config.toml
hidden_size = 320
experts_per_token = 8
moe_layers = [0, 1, 2, 3, 4, 5, 6, 7, 8, 9, 10]
normalize_top_k = true
routed_scale = 2.5
init_std_router = 0.0188
vocab_size = 7586
optimizer = "muon"
beta1 = 0.95
batch_tokens = [65536, 131072, 262144, 524288]
train_tokens = 384000000
max_steps = 3960
Below are experts of layer 3 (counted from 0) of a mixture-of-experts language model. Rows are named router (the router's row for the expert), gate (a neuron's input weights, with its number), up (a neuron's input weights, with its number), down (a neuron's output weights, with its number) and show model dimensions 256-319. Each number is 128 + 32 x the weight over its row's rms, rounded and kept within 0 to 255. Numbers have three digits each.
Before each expert's rows: "raises" lists some tokens whose logits its average output raises strongly, later layers aside; "gets" lists some tokens that make up at least twice as much of what it gets as of all text. This comes from a sample of Wikipedia text that the model never trained on. Tokens count by the router's weight.

# expert 56
raises: "-", ",", " and", ".", "s", " in"
gets: " the", " on", "al", " in", " to", " In"
router:114153179128162176107116172104176121143163159111088106182182124099183122117121103104144119140150182097160120103152151074146105174157110108169164094132177185128139143103120147115072197124164078
gate0:074111127119073161149079145109156091114143165139169062170120073169129154187172106125143133115113199094100142108113147139134125139099095206092144138162086155109123128175127146101119171084117108
up0:130163159109120119101116126142091106164111139124098142099166150088115076107121114183153176099129099115137131125157054119142140092159153101196106118059130109103095093093094071108131079138123061
down0:145142088106181117095131135112115159121160125089112100126122137093076169128157160145183159065147107134125139101120168140058141080168139081116134124114155102106162154108120094158099145067140139
gate1:077123097145090116108148142110180148129140122109132095163127148127170145075162121085142103143123182122108142160151113153146135103105130058131165118098147135071114122137081162143097124098159096
up1:116120139139137176065127106128117165071128092101157119145061200148192167086188096067133146143129134120098116106201166089109160074131156132124171115128126139100115161157108158116065072095175134
down1:129196136175150099118122168146131085136105100132088181153126186103087140119136114112088068143116120117163163132048109162119147107149081205174118061124137136063159143114177133117118132173125137
gate2:150176133116113142098201137133130121143138100128095099129130149072164181169178111106165147144103142148159159143143141114148130122129142123128198066137077114096142191104175115109134129123130145
up2:130098117064147123186082121116100152163114184071042146101109081127112149148110086154155117112175144125072143170207171157111093128152146120229085124159124157136118101130121136173105127172077143
down2:122095097093149114103177157155111172070074084148119119134178112152186040114093162185114162096095148160132131108073112143151144147117171155097149093152124142162120081137090129120140147106142161
gate3:086096155142123191134143112134145174114146184131067088124133132123205164134152086144136104099127139077138134139178092087117133151153137136087118120181146170137107136089170110150158100111091166
up3:134189133161087083084099158130057107141142102130152104083116142124090101127094159086106129178095110162126127086081123123116104117123108166166142164122114106194109157135070152125142111207146154
down3:120108123078120128189181122087130111092114098148168082172106138125147112135119147149121127108148128068102128079160102106139176112111158131142173106168058133140124122127140156154089141079056157
gate4:148151159122135118093114196159084149071180156105091098146148078154156165143174110152120099172152119135129142050146184105136083185093148139178088196143150147173165123080118084156077130149112100
up4:136195185185119159131068101138091150145114118193137081155191128119126145131143166080115125103127125146147103178109130155118124142106122091104137133116112147123115110089147153095079102084107170
down4:112164181131160225152139112120124149086120134091109120121135110135106159146137155131126085112118147120120176141121191136106131136078168095227144153144119127102122092109147135107038119172123134
gate5:084148164151115135189078151164146113128101205116063127165102048101121109101176106144090075109143134129113186111137143103106168160108157094115101123118148099157125144092142112142124088186141110
up5:133106106125095181093104109109092171097146113127169144079098129113160105110150161074137159137108112124152083103184160170122100076124141133149193167123124156118077149144145131126119080101133093
down5:159073098197049170102112129123135160127111106151193192147125142092093148108057164208142132150206155133162089140121104157136082091145072139103145164136085122123113144152101094105084088105104175
gate6:099165183117139172139169113118143124137089149154103113101111071098108112164122072098104142106157162132117101098119114125154153192128081145089138086161131119176166130090123110096130140115182173
up6:101098123173158134071119134158142167088112110148135125110085129076139088107121085120100135100123122125113154068084146063156105180092147164121116057102096165138136149094099066151113086181094146
down6:171053110116141103215133193166169168169156166141133113171106060121046177118093127156112142086150150121132069113106089142124139151111156154181109115185107142117182074119135145122124137136146123
gate7:128159183119112113140157145142109172198169070110113102113139128068133107096169115068124086180101138145133099120159105095145181123141122105149150095165106175072089130105139082098112150127101118
up7:112122121117081203099169125162130176147151087120091123124117159148098119125122134088138128179131096118152140140141165103114130120105101094145200156188106112106131156109135096105148129185122129
down7:102133134184215153171130113167118067142118135073108138111076145144118127196132108163156117096146156173127098145105112148118120144170080134122144136126136154156180124154109108104095133162120179
gate8:182128132114120191160069115091127095103149127144099133190158168087105147092180094082159137144164134107177149139182139126143163172189149119148158100115174119159176145107117202107096214095158128
up8:123099126136148148101119209121043127173129093130054144152149110106072073085092192132134109115119172067106101101142150132101139132134156118131176133131135095131147069093081096137172093109155124
down8:099157122103057189144138058133078087136110170181156159166088153152123115179138137090153114120115154123104131136139055144125134093125095121102094105138140169106092154209123155148175119099114145
gate9:144148176138122211086101159086174158118148143122122102173179159136128103083093102095122076120135104114169080113067166103154084159129220121114140096129186152149094162069077134114055115161149145
up9:144138147106161210130112121084168134101158094148111116163151165121140134133126099060135117104147090143170121150090148141115073147104173059018121094143164145162131145058075050122122085110145156
down9:078158137101181123123096190144112117159146154121138187125179161114100068129144183113147119133116142092088104126105145116129133137118199095124164080123086078146114127112133144117081117117136188
gate10:153159176160188086110131134099143136127157172097151194144202139129190108130110111131167086152134109178142111109089148115111105143117120130158133079147164143146099144114122135106104120141136138
up10:136166124159170197158228094085111118168137100133148159142224133082146103139154174084166109151144082129132130169134138136152083077119118125149151099135183126182081122145123137165156174099070106
down10:119143102147126140136101104117123127112109108132109148125165126138104122078157076075145155144166105106109131141122112120124152161046081141084130129123149163194118160113154158115131143114154049
gate11:126088183177128096127131079083096133139157162134145125093144128068124148143161076184129092112135160100104127120106141161135155125146122117146090111114150156134135123141147138126154151148112121
up11:134076091104053154157109120120131127154148155096105131118116150147089129161147100134110161116109147140136185135126119101116070144098139162090087076160148179145152095113200098056140132091134117
down11:150133140054142109124151079121153129157159150125111148146115159114112113072176155181152113173136164106146134109133102135139200107087129133148129155102197091080104153101135150153142160109156067
gate12:114066172131166106114100178130137149182109087156088079148191106118108125121168106152097069138196125096128100109098102068182150176176117107111169124100153101105113130106122059078140128145107099
up12:112110113143144133149119115170158136156129113124129106129116128145107130133172117135118072080117141128129142135102174117171207177106146122117118110124159106120121139102152150163104148112203065
down12:208144080099149129121107160104182101114155117127171104160066123111128126085060064077089061159165070160128151154104103171109168121117114108082181113093196102095127114157110138142163077149147116
gate13:094129151115144094130105149163161121089120125109141141137143136159092101112163103152085134126145118178119137188139165092150151115168160084184156049161137145175182111132093145118144143112058127
up13:137067132173138101152202126103117140118128146099167140138107113158108130115163128121111148100061180123134145100103146160114128075160092131110105137108130127132086153070114175127133084078191151
down13:126095136185139191142145089115157183107148117163079067087165095195176144142120157130144131130078136127120160103116126103117134117108123153144168148137140140108122093167139173105131163172142116
gate14:103121146102129100146117140121128085137165122152094094143169082151164135155118153091175119148145135176154096111116161130128096157127136145111098077137127124151080115087176152131147144189148165
up14:198144169135155108133084126111150083143082153142096127106126165131126131112101103099171152097101140114168127117143110147145107127105200131125165122042106105080153179105144116171159132093116126
down14:058117152155124137136101093142066123119126099093148099124154143075160130110111098187116079148126180165092136134092128121137120138144198123170172172102105177127143157084115129066148148102180117
gate15:097095156122160137172180114087144137133119137089105116106165119092161106135135127128117086094161095117156137129186150119143085127132124106155099119149129163116136095148140156093081151182152151
up15:167101121127121162157191119096140134135112091062136126161139127116154100173107111117177101084101083049123153160190116141124110110131175104116097167159170169114171075107128171102098125178127123
down15:117108113083095144110091122157080104104071105117168132150104118087068169156149148086165201082119112101061099090116114124119149142087177102052161126129150105136135090134119086150131080200100122
gate16:122088134071131091138089142086149112132143149132143178104130092096137136213119127133112126164135099148114123151182156161110141094113076093136134134130101139147132068092091051081135187110162140
up16:161143155166178101123156058140112164122095097179117109119135224134154132100114107106113144070124134093124077125121141119145179140135143134072106133176163139167102116126110119149114065151061111
down16:125135117105082120133134111105138165104190117098163086154144112118160192068065135136109150099117187128085105077135098108155062151093159090088158126131089087165163092115122127122127093071118087
gate17:156130092108151128157113076133109055136209061157133108132174123133142116092171169169159146126088097092120087124162104092127039161137119128106110116097070132169142117151100140080097140148131143
up17:100097153141108108058123103190101107099165111168107123069084138193139154139106101140141125135142073081048121172079122107078170124074103077137155122102157117129102103160133122129118100102076131
down17:161153080092134186105115110134159121210110125156152148186099127092116139148118112104128135135194151195037106091120143156112088119099126223141058178122155142098116122112136120140118087135131126
gate18:121153102178132168034141098133188104163146136094142104113103146123132105102146123096184123105136126085173076103162187100184102113104108119187173154090120131122123126109115102196064170186169121
up18:157087145152110137184125131114080131138123159121173130116154147111097187120084107124076063061096148162169151150136082144136115130105177180094137177135121102137166156146189098160151064100141185
down18:149142162102225124121166190159068146070083094132101129116099144125127110124070144118169113136112112137171068176126082134133166119141095086132142097061118119136167140132132148122197114120092097
gate19:113132106114164183212122148137199121122112097167111131134117127110182160139138060107151166147201085144102081057125096102133133152164131096135151155133124159138137110136157141103122105133148135
up19:127120163107131123134126173076172140096129156137155120117126128126122112133169126190135124170126109179044096160125091048171121129072151196166163086122147145112118094100108149119122101141105120
down19:150137092123107087122087200166087129118120074064086192152095148157128131155116109093093176181088119082057130060185163092126175119118088154158088182138120097129139171104137091178096154092115123
gate20:151102129143134174176155160160164101123146135133088071166142176154154148170091141117140089155127122144084115131218156112109183110209151155141144159094150139144131079068137106132102142126097113
up20:158140138128125148081132187117159109067144172091084095158080167127170101097105118126094134147210128133164073132163083084114179121120153137179125107152198193112088130135162042183118133126087122
down20:173121153175097131135138157114126126162130170119131119132145131155139139150079118150115097121082104114151139094144106114166199138100165144069127119078165140080131150137170063090114152077114075
gate21:096091157082174118132128139127149097143159119166164107115124153147107177165147114112135123098108121109110161124121077172131102148120108120125188087146149081103134101114148143107076110098159116
up21:137115127150144113131124173085123104157117145159152125164091140148156115213138130134153139107097125069158104125146095177155141160176147100122114136116145137032162130100174099085119124125127100
down21:120069170083122074134154080030117125159161127129138120152102091149129126122028102094193176109085083154141126124185176139138110110138150076098186146134035094169114100105161107164127080084111097

# expert 47
raises: "=", "\n", "St", "B", "-", "E"
gets: "\n", " \"", "-", "|", "==", "==="
router:185121165145126185108163130104172164114103130160147132156249124097135134130126122094168110150114128120127139162154122130116125150140099148133106101135168170090078171095094164144166163146152156
gate5:110079163111152115124104132097124193093123079088130124165179128122126131141118105178147109129143099167031111167166193146077154187090046084124093064168066165126131147132127094084082192168173080
up5:164064124111142166125115124149118163096110103115134149127068175131145116090121145152199133112118088147118128157173190117125085175148137123123130122224183144140183104122177131109090081095142124
down5:105101188149079155114076114109138145117127166122098123132121219156142153094095149112126104126084074133131165125103115109217154189144113059142149162184100105173155154109135000118115143085150115
gate6:143147143115104172099095120120121149115078091188098155137134109119068119118127094099075089189151132122126152059105100086143152183135123171126107152213109106131136128089113105168145166124158134
up6:116166098143086169162188147128167148145152144141157157119138097173117100174141148156190124133086123128132119102170098136179093166127106165096158123174110117126112119131180107101111195119130121
down6:106156155143167115065141153115184128149076136126126049217159095114137117144143083103118149124141135150130112167115081114118045123165113150131152123130158174117148116136106123169162150119128178
gate7:103128125074121175125089056179129117149137119129108113177236138071178076126144106143144131123142133173104143162121119102118199152121125120118115168137156145131111172176118149137151162092127166
up7:144131120150127102156150155152122126123137112126141124069094135185075178103129140120127121109173163143163098079145162176133063086119143107148145033112128125109158079109168113100117093185116094
down7:110122134142129123109096142097159112107152076082133079115127115131135130136160113195092147090144100182143185140158190057135128161176120137166157117138114109141097057150124104138128038105125143
gate8:150082144146158138097096179134119063107171139193163144168123103100128095162136093133116115177099119093142068044121071152080089115115129140106195128138151120131165093157138145159117087140137130
up8:127136209138120131115182141125134115105168156116128084178113081097095103136103131057119185123141123100138120113159120160096074095099151163157201149107094137136112116179126119123122069091110161
down8:150160112078116073118229105101127139099132100134123119144146139093225118139137161107135174171156127096103068094136137105167161127126126036093134175165175142130154145164118111138189199144045047
gate9:207102198167102108114149048119097125117116101123114132105166153132111103056156111115052126110110128106094159120083121115137188108131149140132097150129138122118130152135101074136132080113118050
up9:174150118100110132160098119096170119158146143119150124132094096189053151159117151089166110136169173078150105180049122090188103123132197115171137071114141145156174152158100128123090149169168153
down9:089159072136122120103084089125195155151115115093071130075128156103157093164153147146100086088083120060110133104094091103132083098151111153184107080084176156090119123116074070120130115182133082
gate10:123169095134116136148153122133107076051092144098092104152146122107123123126147142117153109087137095133123160196195164063118119111142109175106116125109081128159096152130087145165099155141157115
up10:141138158133129112127108138137128118119098147138138030099133154150153136124121147133179180118154124121121155120139066172105134075140120076128094147154164143084074125131149050113150143166130101
down10:071108152105131187090117110149089146182146085096099113065176135179102136155102139124173120115099176120153105098166082126124117158195103138066140034162109121111138156183141096131139189165142089
gate11:185098127171143096100132166125137138120148126201084127118181126174195126129117087143165087058081140050189185139112155109114133138137125135101146053109114197114132113082127165104113120103201123
up11:126157114082107088087091079115128138139136115144187122106082152102128105115213096089078157093148092131078101144153145182127126096133170088096154064152126144148094085150133102126097105170192149
down11:152150035140103078129067088137179128133103120188087181161139127139133126128135099093143154062088100064155193137173141180132090100171100124086110170135142143153136120184176113154105101104155097
gate12:072186156211111124129113101086104153118160119138114101088180150133199105071150111134177129157103170135132120099121107154101161137193158113140151063129155143099120149063130215105165093095111163
up12:181078100045144136168134147144155130164085148133158131134106118108092154220097114126093142120129100113086138133181150097169050117065106121121108171124099119170162135162122059118111137151148082
down12:187166145071100127176083105102126184129170112166113135151118124071195156126152165129120157134123173122132169168108145158068094086140096149113070129156136170137142135155132136138123159124144102
gate13:144120154125117105097115136084175173164210096148166097122082106148098062183159101096171101138175112129136109148129132098143134149118057117160093136164068137100054126131150105105156150169094163
up13:086163144158127119167085097115120114125087126143092141132147134072174146125079166149093158150126107188101190143048156068093155097145120144106099184096144096094159139185155139130125156040132132
down13:107128185153117083177080081147107137114149111146143109135102132061138181143076155144128167166101127068134113152119149193119133171189124134162081120143085081096097107138085112222110154113164160
gate14:132109134139105160172095099161117164146106124135141091138218118098085139116120103152133130106090134150159155141095138130097154151173080105175068218089195137180092149108126171119083144097133133
up14:132155142155188056069164140115148132128153094120128145139084176193213125099085169094109161196179060110143153093111178157170097159106108151107175132155099150129097163177132101164106145098089130
down14:102111134100180178151098182082102107106166092093104102116093148091123179112121138164190121093169142183098120097129094115095156084129143109085118102102145107091140140104131168112106138112169151
gate15:110099150156109129113157158096122104097142173144060064100123103130102162168137087158111085162139153133136126113140131121103071150124129098102105129126140138124116147093113108180114169129221174
up15:155101092092109155134089186189125143130108062116103153134125172166117120146162132114114090118136139125078129094102164142191137117091146130094184159129131095132180116181110173090181095074079120
down15:132117082146136130164122092123189153111147097135122137049118128132120167100086168152123096147194107162091130158102175156141131088143137109169210168151169159102150135131197169130114150114105149
gate16:166169106233093153155143061126166122141104108095152142106174177150042143138140164117158122109143118157135167134161134144108134085168112101123140137115136180122125126143161199146116220163119129
up16:130132195139080164193106077098124109106169112154135114158186121187092152182157106135134114126178152135131198156122094123089142129152134104119102139148144169138048141112140098115136121117090157
down16:106140155075136209089146135100124140137100111146120131157166143154110089107125151139126125199086150135146125113119097132136122140136157092145162106100062131125115169110088147137148165112175112
gate17:141120106124136176138124112162169135175101083182108076106138196093174135148066126115175148081078076059073114153159092139178146118126098139156138113218108118081116150097169129111184119104163147
up17:145152121133043117091108123122086118134128186134134160184080096155082095128145114183076152154164158218146167088132122151104131141136187090079133136114125114178186150137102086106140127119110143
down17:118184155167088094118094165102123135070109179127123067119132089168161140136101121140130155116145098132153109145127152175163135115092083140164170195094111123103103147116163094095129133187182143
gate18:175099113121137145176116091125137153082115107129120123173215129058156143146128111043064092165104118115113151155181114113108128117138146116064147153117104122123140104153083144136117161142079141
up18:132170068172152162168095133102126193094157154153156120127119138146129124106112122116137135115087102077140160115189124067099144092105113146105148146159129100093117149154118146105117197176105112
down18:121097130148133105139103116128079076132109110114145161090209105176104146125192178162135114148168135154102134176154143146121125131091102124088181151098162125146110129091128149134124144127176137
gate19:120127115149146130145132234121125150088130122188139140166110116125089141104176143095157128115136167141142098140156184078156123117159052177097124128150091130134130143063152095163141129134152181
up19:127163111126124139137127141097096163046096111135118147133104081092069143093137102148122112086152112158150112165140155107133068073156175175079100141163095116108078156106155114103147140066134144
down19:144117055121130142166103130096153129096125145125112127199083116142044090166177108114088149167119138107131191111102136194125146122094142059130115138123092129142080087128120180159190135119194153
gate20:124094122164102160146136132136106125161068165151115113112128123084130087130135094102121073162140163158106073100100150184134114109166147150145072066135118176142181126127158090169125120109134179
up20:159151099081080053116068039120138129151150083082153131086107118099146077095136114122156136142120164095126140124146206109115117152124124117113177101097104088097135123148091158144134118147102147
down20:158075133062087110136107099116161165109144095123108117162127144138132104132101167115100169127154203071105106188154116106144098113167122188130134116097122206157143158152194180070158071136156105
gate21:165120109100157126152095100074166116118111142116157084098091131141159088093114124084129146154127132122117208080100139165115144144212150112093062104133163196109124084150100104190106173156112100
up21:141158093178118132133079173083082107179229104174154179107134118108123137118104120210130087124143097121126076127105138172135204132139102108167126145150127128097126100124079064055094149139085161
down21:170120125125095121163167126091107088139166178091180135108129091153062151128119149119139113092094111153161132181124080132090128137074120158085153075160156117149101156079122069145123128149032180
gate22:069178153143133132144123192061157141143152150184151149168164145130074142107150116122133176156181160153081104099105202100126167126132150136121132140224089147144107131139152131104140110135089095
up22:134123115160072130137102119165083111082116116091108100114109123099155090165118124137101116091141185139127138102094056175085224105100127093152084089125112128091135133123115161151124096135172122
down22:168116092061140244137123151126126135151166097098193094088107142112153099110196148161104145130119106118121092157148099158155193084132118113135144119089183111143125098193122085132159138117132139
gate23:167105180119143132173063112110185131132098099151120130127198149080176151145120110153108150092096140140121181164132128130104119119089111135168117123113093130147157113128062116115135138146114096
up23:190087121138161108133111119102168141142139108157102158117141142119160173131109139147129140104091097142074102153099130156146165102103097151093094128130129088162123147152167051130171141063168148
down23:135127152165131083195154108129133098111055095140158138115200117050126091165135127123127092119171072140127150125162125150164138089156132131137177102055121121143122100122146148075111098176146140
gate24:147162131078123137143071087096125107116177116162183150143130130172199161140120122107156149158180113124151120174135173164104116134106111140165100129131119111150186100147146128120134133113072096
up24:098135107103140132152163215134115116091103094184129164142111149088125111105159189134102077123159106167140132123151140185130147147152185109120145127069148157131108110140102175210084098134127133
down24:114158122095127118110093171137123148143183148099125113185175087108108135070106155145143150114102106133142125073034162097107096149143135119115187143074153067058101182097121080196128136090120097
gate25:127095215136186179143141115095116187086127103181179099134150138112149156143195142088135097172093109068156154160142155121139153166084077102114132158123090154109077148114135141159166092103120175
up25:043111095121115049095169164104150121134177080097075084164138143146082170147111124149146126148197149123047142129114114140104105080172187123162133173173143079134175102136126124090130128149062087
down25:154101099140123090093180136115055073125136144135065132166044156090156124118130156093126117084180136148097103134121165126164099108104129133042075073102109138114132174096119072089080158101138142
gate26:132085114119138153154123122147152067153126064123131075083132115135130124128139091121111117171040149119121165116124148131084134167126127100087120108162155178162170133115072116144125073096168150
up26:096178102105124079073124152100125184153146174083139147135107090134152110093149162101208156178192130094157079154082160120189136115107146092125144097141095090161116180113158133171102225126089115
down26:142161137157088134130123162141167100151162163111162146178138190179143134144104129074122143093153148107133127120092099126139093105139149081096143089145150128128141153092190107145084179126113177

# expert 16
raises: " to", ".", " (", ","
gets: " \"", "\n", "==", "The", "===", " that"
router:145100122111176126150139095160196190140142098167139074113204153068175164100110080160205125134154118109111104163163080169122112129131101124135145137103142144143153169128126122166107113086166130
gate0:149153169138090103126078057138134121139131059104155122180109135114139122108107073165128144140118119085141081109156077118155129114127137190121173090123091141075169115153192095162151130106154167
up0:112096166088176112146113120078167195121128118098145115100149115179169145096114137096122062117148181118174166143134094112050117157117086147162125101100126127128146154129130082168102150129113123
down0:146134148118195150093143060121165182128150156109152052140115101110101093136095057147101136162175088145100072079154159209111174157099093140147139150214133071140101083094126162088162158101101096
gate1:131209164132144077137118197107110158126170119093074095107149146138173104055113083187161161104135092103137094103142132031151106150126154107175099121102105114112143148186126137142103132181095135
up1:135093084148085061155148100139119111151089129100128123101117064108058147102100097137130111146158170143184086105086131175060112140160074071135130135163142138175054063160128140085118110098159103
down1:072114144098132104099155164147161203146145070158083075106149152138169145115097123114074168110147076137068131109078109139160097155124118078117127124081093157136148145115132116184152089140067100
gate2:129115182170141119155136165123100148057163180144126118154123102118107063117111125148121114132206167084099109130152132133126138126135129101119139128105119133134122116133111097168090124099168152
up2:088162119058125129127117140120112139154100083123111149132079132126097111194131108124127140108122125164157065129129124121143156065124117090116083107169168120133149110056120130140206095134076119
down2:110145162120140139103108148135114119125164131104085174102132151082149159162135067156175159112157125167121136156137113154141173090097144151139161101087097112119152124122065195117085163085065108
gate3:170111117101153158080147093106127081125097142160224116109150151111126096120124099112137149180118135133102098128074109148133149159162093136146119096112165163076166108098103101125182136129196133
up3:036130126170092153129173117106074169116125101117145125145120108140187156194102100117149087162085108121141064123091121108103165150141143112166127125083104103169177172157171090089074126156080067
down3:072097109118090159100124152085137114119160096124148063110134112152146131181157148179173154172139167086146118157138106170136136149179058149104124090103166164121180147123161189078137130142100062
gate4:095111138151166112157114099142148109096117122140150127125151143094107097159088183138143166155085123114146107137120109141177119148160089143157129176145129148161138140108102147130201089141139099
up4:080169087078122146183124071115134124132133116112136129139121120078070105148095146152078128146131075097114130166141114145176123126171167130123080183124154120160137166135082136107170113113095133
down4:037146106141107155090113105134104105084119114073146164105110112134118111178158097141114069167110137060099201152149085124152166110119165150135069145113133132070118122143124146124151111174130124
gate5:121167154161161147094174098155138095099183108130093102101118144093097119132140141092186118136072141086133116089154138155129112077152103154115137134125128151204044074104156108126104136093186173
up5:127169144148126116092138121125139141136195127163220151067088134117116166114126119134105117180129102110141151158106098180105152080133116091093143142125108159160112141146115179088110118137130149
down5:102201130171122134127117093147129099122125101126108136171094116137133097152134132156124112148118168122174120099113116171090108147083131115114158146128050150215127155181160130123067176139178089
gate6:140101100130145118132137115195099076146126197107141095160165196119129152132131132141161145165111148121164133082131130151065056117093171179179108151101135140112124138189090148178082056174115124
up6:131116159119103193164118125158121077152105149208161169119133083177140117117106123172111185099117130151092152120057132107165102125111143107123162137065109125145154133143174201099144140191099111
down6:080128068164166134131113123104150135178174179163114131183099077116105155078151046180143117150118139117142133108066117116133096067086176157135109159127110128067102081156140163184112095170122138
gate7:158119158124108107158097112143070122127126098123116140085150078156113116163116110067133156168136134120097162110119098155129131106121146099148129108090184123084170142144145107092085103107129114
up7:198098120221101142159095099177153084130099096164137180126105132151159139121089105098098136132061146159069116105122147130118178124167155107144155123089114083141194133092137138156163148159137118
down7:077052183112097107153085175145097147132110140125160147090110111131114147139165086109137110128082179166126085127156105109168130088122091131157143176026080151157193104156147120108082156162147140
gate8:064141154143154089103106140139116087105119139157097097110156113156179115181148115126126166079120111120074171141094107145174166082049064134115172082109097147161076188134132092135134168116062097
up8:166166142146096113140145161164138094151121130123104127141130174149116205131105086117109147169113164130126125132070150169105105102148132140153066100094147159116174120149101140117093146144137138
down8:143123171162124102140130104133140120114104144166151120194121106091172115145103141093178153133148108112075111146108116094140148124145172159145048085129189155163144094120091135173086105233131152
gate9:149131147097118140137165098181128111151083116127124112101150119118115114147152135152135137113085113114181087134177149147097091123138143118152081144093136134126132155146059128158113154154158201
up9:100174083144141149177130121113131149111150127143135116090154131173113104099097147151126165168180146084074132151090082132107044141152159125082172159182151111132114104153122153075107076107103103
down9:142069120085159159089120117122120062184149095094118114163145081128169145137177131145134159135106093126142194177131128112143118165138168136136164138205097140131127122188153123115204078114144095
gate10:092144150099113140191173140075122148132112180115114169119158104114111142164099161094150121155100110107117139109134054146088197137121121066161112109087159125181121135137173197142135083137111118
up10:081090133141105164145144166109125162116127153180116192116137109148143112115118142182178157134120123146123062172100086144076106129125141146143078148126117109103173111144177172135118041089120105
down10:088123119107133124139163093163067124112139139079144098112119153062199143159127149072160126184175106178115117096091129139128140201150128143107151126078141170130134123036183148160123116148074155
gate11:148146145109122167171096094156168095150118109140126159117102116103175155111149094193150163068151122084177100155161127111118128093132126151120117112120102104171181119118122132151075133148204084
up11:125110164096099127197095125173186150198132076112155086094144108109119157092112092163148149112148104068125106165156098160063086106090166126181131063150136093138171131149103205149044076167146091
down11:158081146131157189117133158163101112132113102078058156165103118100146104098188113165134095064125200138170175134171090151035152049063120134101158126122147129145113158158086154140127163153152154
gate12:076127087098198128130067120131102117171124109114125076187136151122196172164177134092168122175143156171116100153130137104127166134140143130064091180087125162131142155042123111134122096126178160
up12:150112108073126171063114173095142109062117157158174152165134141112137094102115133210113086082132143149164133158065130088070139098134146117123119111142141110122080140153154119166114130135134133
down12:151131114146124186160128130161168221130037101141112157098173147100096163122158109148099135133133132107134114132126072200144143141090148061149104123109104153133136157112131156090127146140126134
gate13:133113120124121109090138133159120136135107127163118100177122081132138124068093144085152117122165094089112108133159136163154092119068126136083106111158175174214153162095143133114138147120129073
up13:082137058108181120139121140128106127060158185072092139148118110138082099185157102122126116111120129109114136144059106146121120072192121092098143175105090097167120167122081116175130108170203220
down13:144123174114176091136142121144122117184070178132116105098200121137114166130069114154130160180112092164229156105107113137127150086169082104151149131110133150178110082147126196118125104116173157
gate14:143143114109138109149061074139142168066120146126074128129112153105132135118122094098159096157176070180180168111106106143094189101120140162165181140130135096159127150142076166114118092112104121
up14:170128154188142097109118184116160122089113164169134116150072155141081163132181089101079130097130183168125204100185167117134186121110116098126097165175123142105098127117073068104175113094120091
down14:171104117129076142094148123068180050182131157131155060116193122143083116125148087059135152153159119079159168108089116102128165171161119131172133164154139121159153109186132112112152107169161117
gate15:110167137143158198109161096156136132131138158102105069120087115133127131122153092104119113113134134123139095121143098128118121165161072189135123126115131182141185100110173087143186173228171159
up15:088113158147152133115143185106121145128117072106172090126156155128144125177129149138098088176142082142095122142083115132125118125123092141123163134082111101139085158192124116101123083122128095
down15:088110199096109174129162170139147158142108136107150110114187140140095122147090105180118132231145198144168154107107130115123127075126094107137104148137105158103203113166168053116123112116147150
gate16:147104093177174171120140168127133119143163157214143156130202133123126116129077175132137124175157122155122080155136113117124131107138107080146168166091113074098163128175200160102210182124077120
up16:107151158088087151130144096070081173116083124129055190095079142179137166154129101087108104134161178160162154146058134167120189091144133130107054085122147203105089151097089126143096154123129158
down16:169106157165099190074117107133131095138125172125132075126119093101116091158130069089167144132167113084107125140140148128113190108117151159141112112060130162115130116170093108183131157147196089
gate17:127117092147170044059088126129127116095092106119154079168132114126103140105189096145155152158116132057126153124115138114144126119180095085102125069161151151117100100155163172160151122073104126
up17:109054125126188101122138139207118168146129143152116129090087090157117150096111127236142120128091119098113124151122128092078117149102117242100133098137085064192129130113162116064093120139101134
down17:139102124155113173096128144155135129134090141090195118162134218100138090112147028149131148127123102134153079159121139086152139110174195149121112119068150122165124121115152106129119116135193073
gate18:106064085075094097125078153090072124109191064091111126151154117142125121121110120137146156121111148116089128150116128117027137130157109120100142091074153093133159155074144118140142142091118140
up18:089130151125103146131166181080145113133131181099171114064188201143155121118110122137130159085078167145070131137165176130128072171136078140142124122131118174143045152116102133140165111129114103
down18:118120131178082133106149138138101135201122163094162158106104132098098121161137151122136089079118132097154191123166154122113158168146170134135141092114104080112058128119130068172170180149128072
gate19:128170124102166147135175144084145061169117067117148090154186151103135136179115111115152105128119118072090132184131070173163143110149062099131172111132160178108096115122155152113160111128131133
up19:087131156157147099097090109144141139181149145107150093125128192182087132132145066139127106136122136113137084178208150094162054114110093120129140149121125181148115093145141128119058065103125157
down19:106179079202141093120151112168125129137127107107090111146161153132116132139104123217135116158066048136118126107172098185106091113116111121119161099071142185062098071139174100063140151149139142
gate20:160134107162108168142150119140164150112128124169092114053129122119147131111111055161161109136125077112166111125135118148139131113178102121097153142139073147138100129124129110138113117159123128
up20:128125121161112194059087076136132160112134160101082177145084073097167136090155095164108184085136148151189136133128068142090147150147127134135100097196120137153111169101141156085170107115135159
down20:080078163142097066036062175148155150132134127192141174150124112122164126216085106156102177176150074146171109132090126099177086142131111129154137168148100161170135118130161133092106114107164082
gate21:195139118111107155121162107168153109122173164150119108165166119153145156186053121056179127108128099102162093106141097166135082101161107155162183131058163184127163111112195144107126083098128145
up21:086131130216136112158075132135059145141066127104124140109109158100174150125159125095121133093182094172141115143121114123087083094141096142151127090086140109189124110151094104131173189110130121
down21:172103089173187117098090112151144067164208126116140109117083117108137121099100112123188119142145107119105133116122137148007091065160163122130126143114145124118155147151133136170150142158191089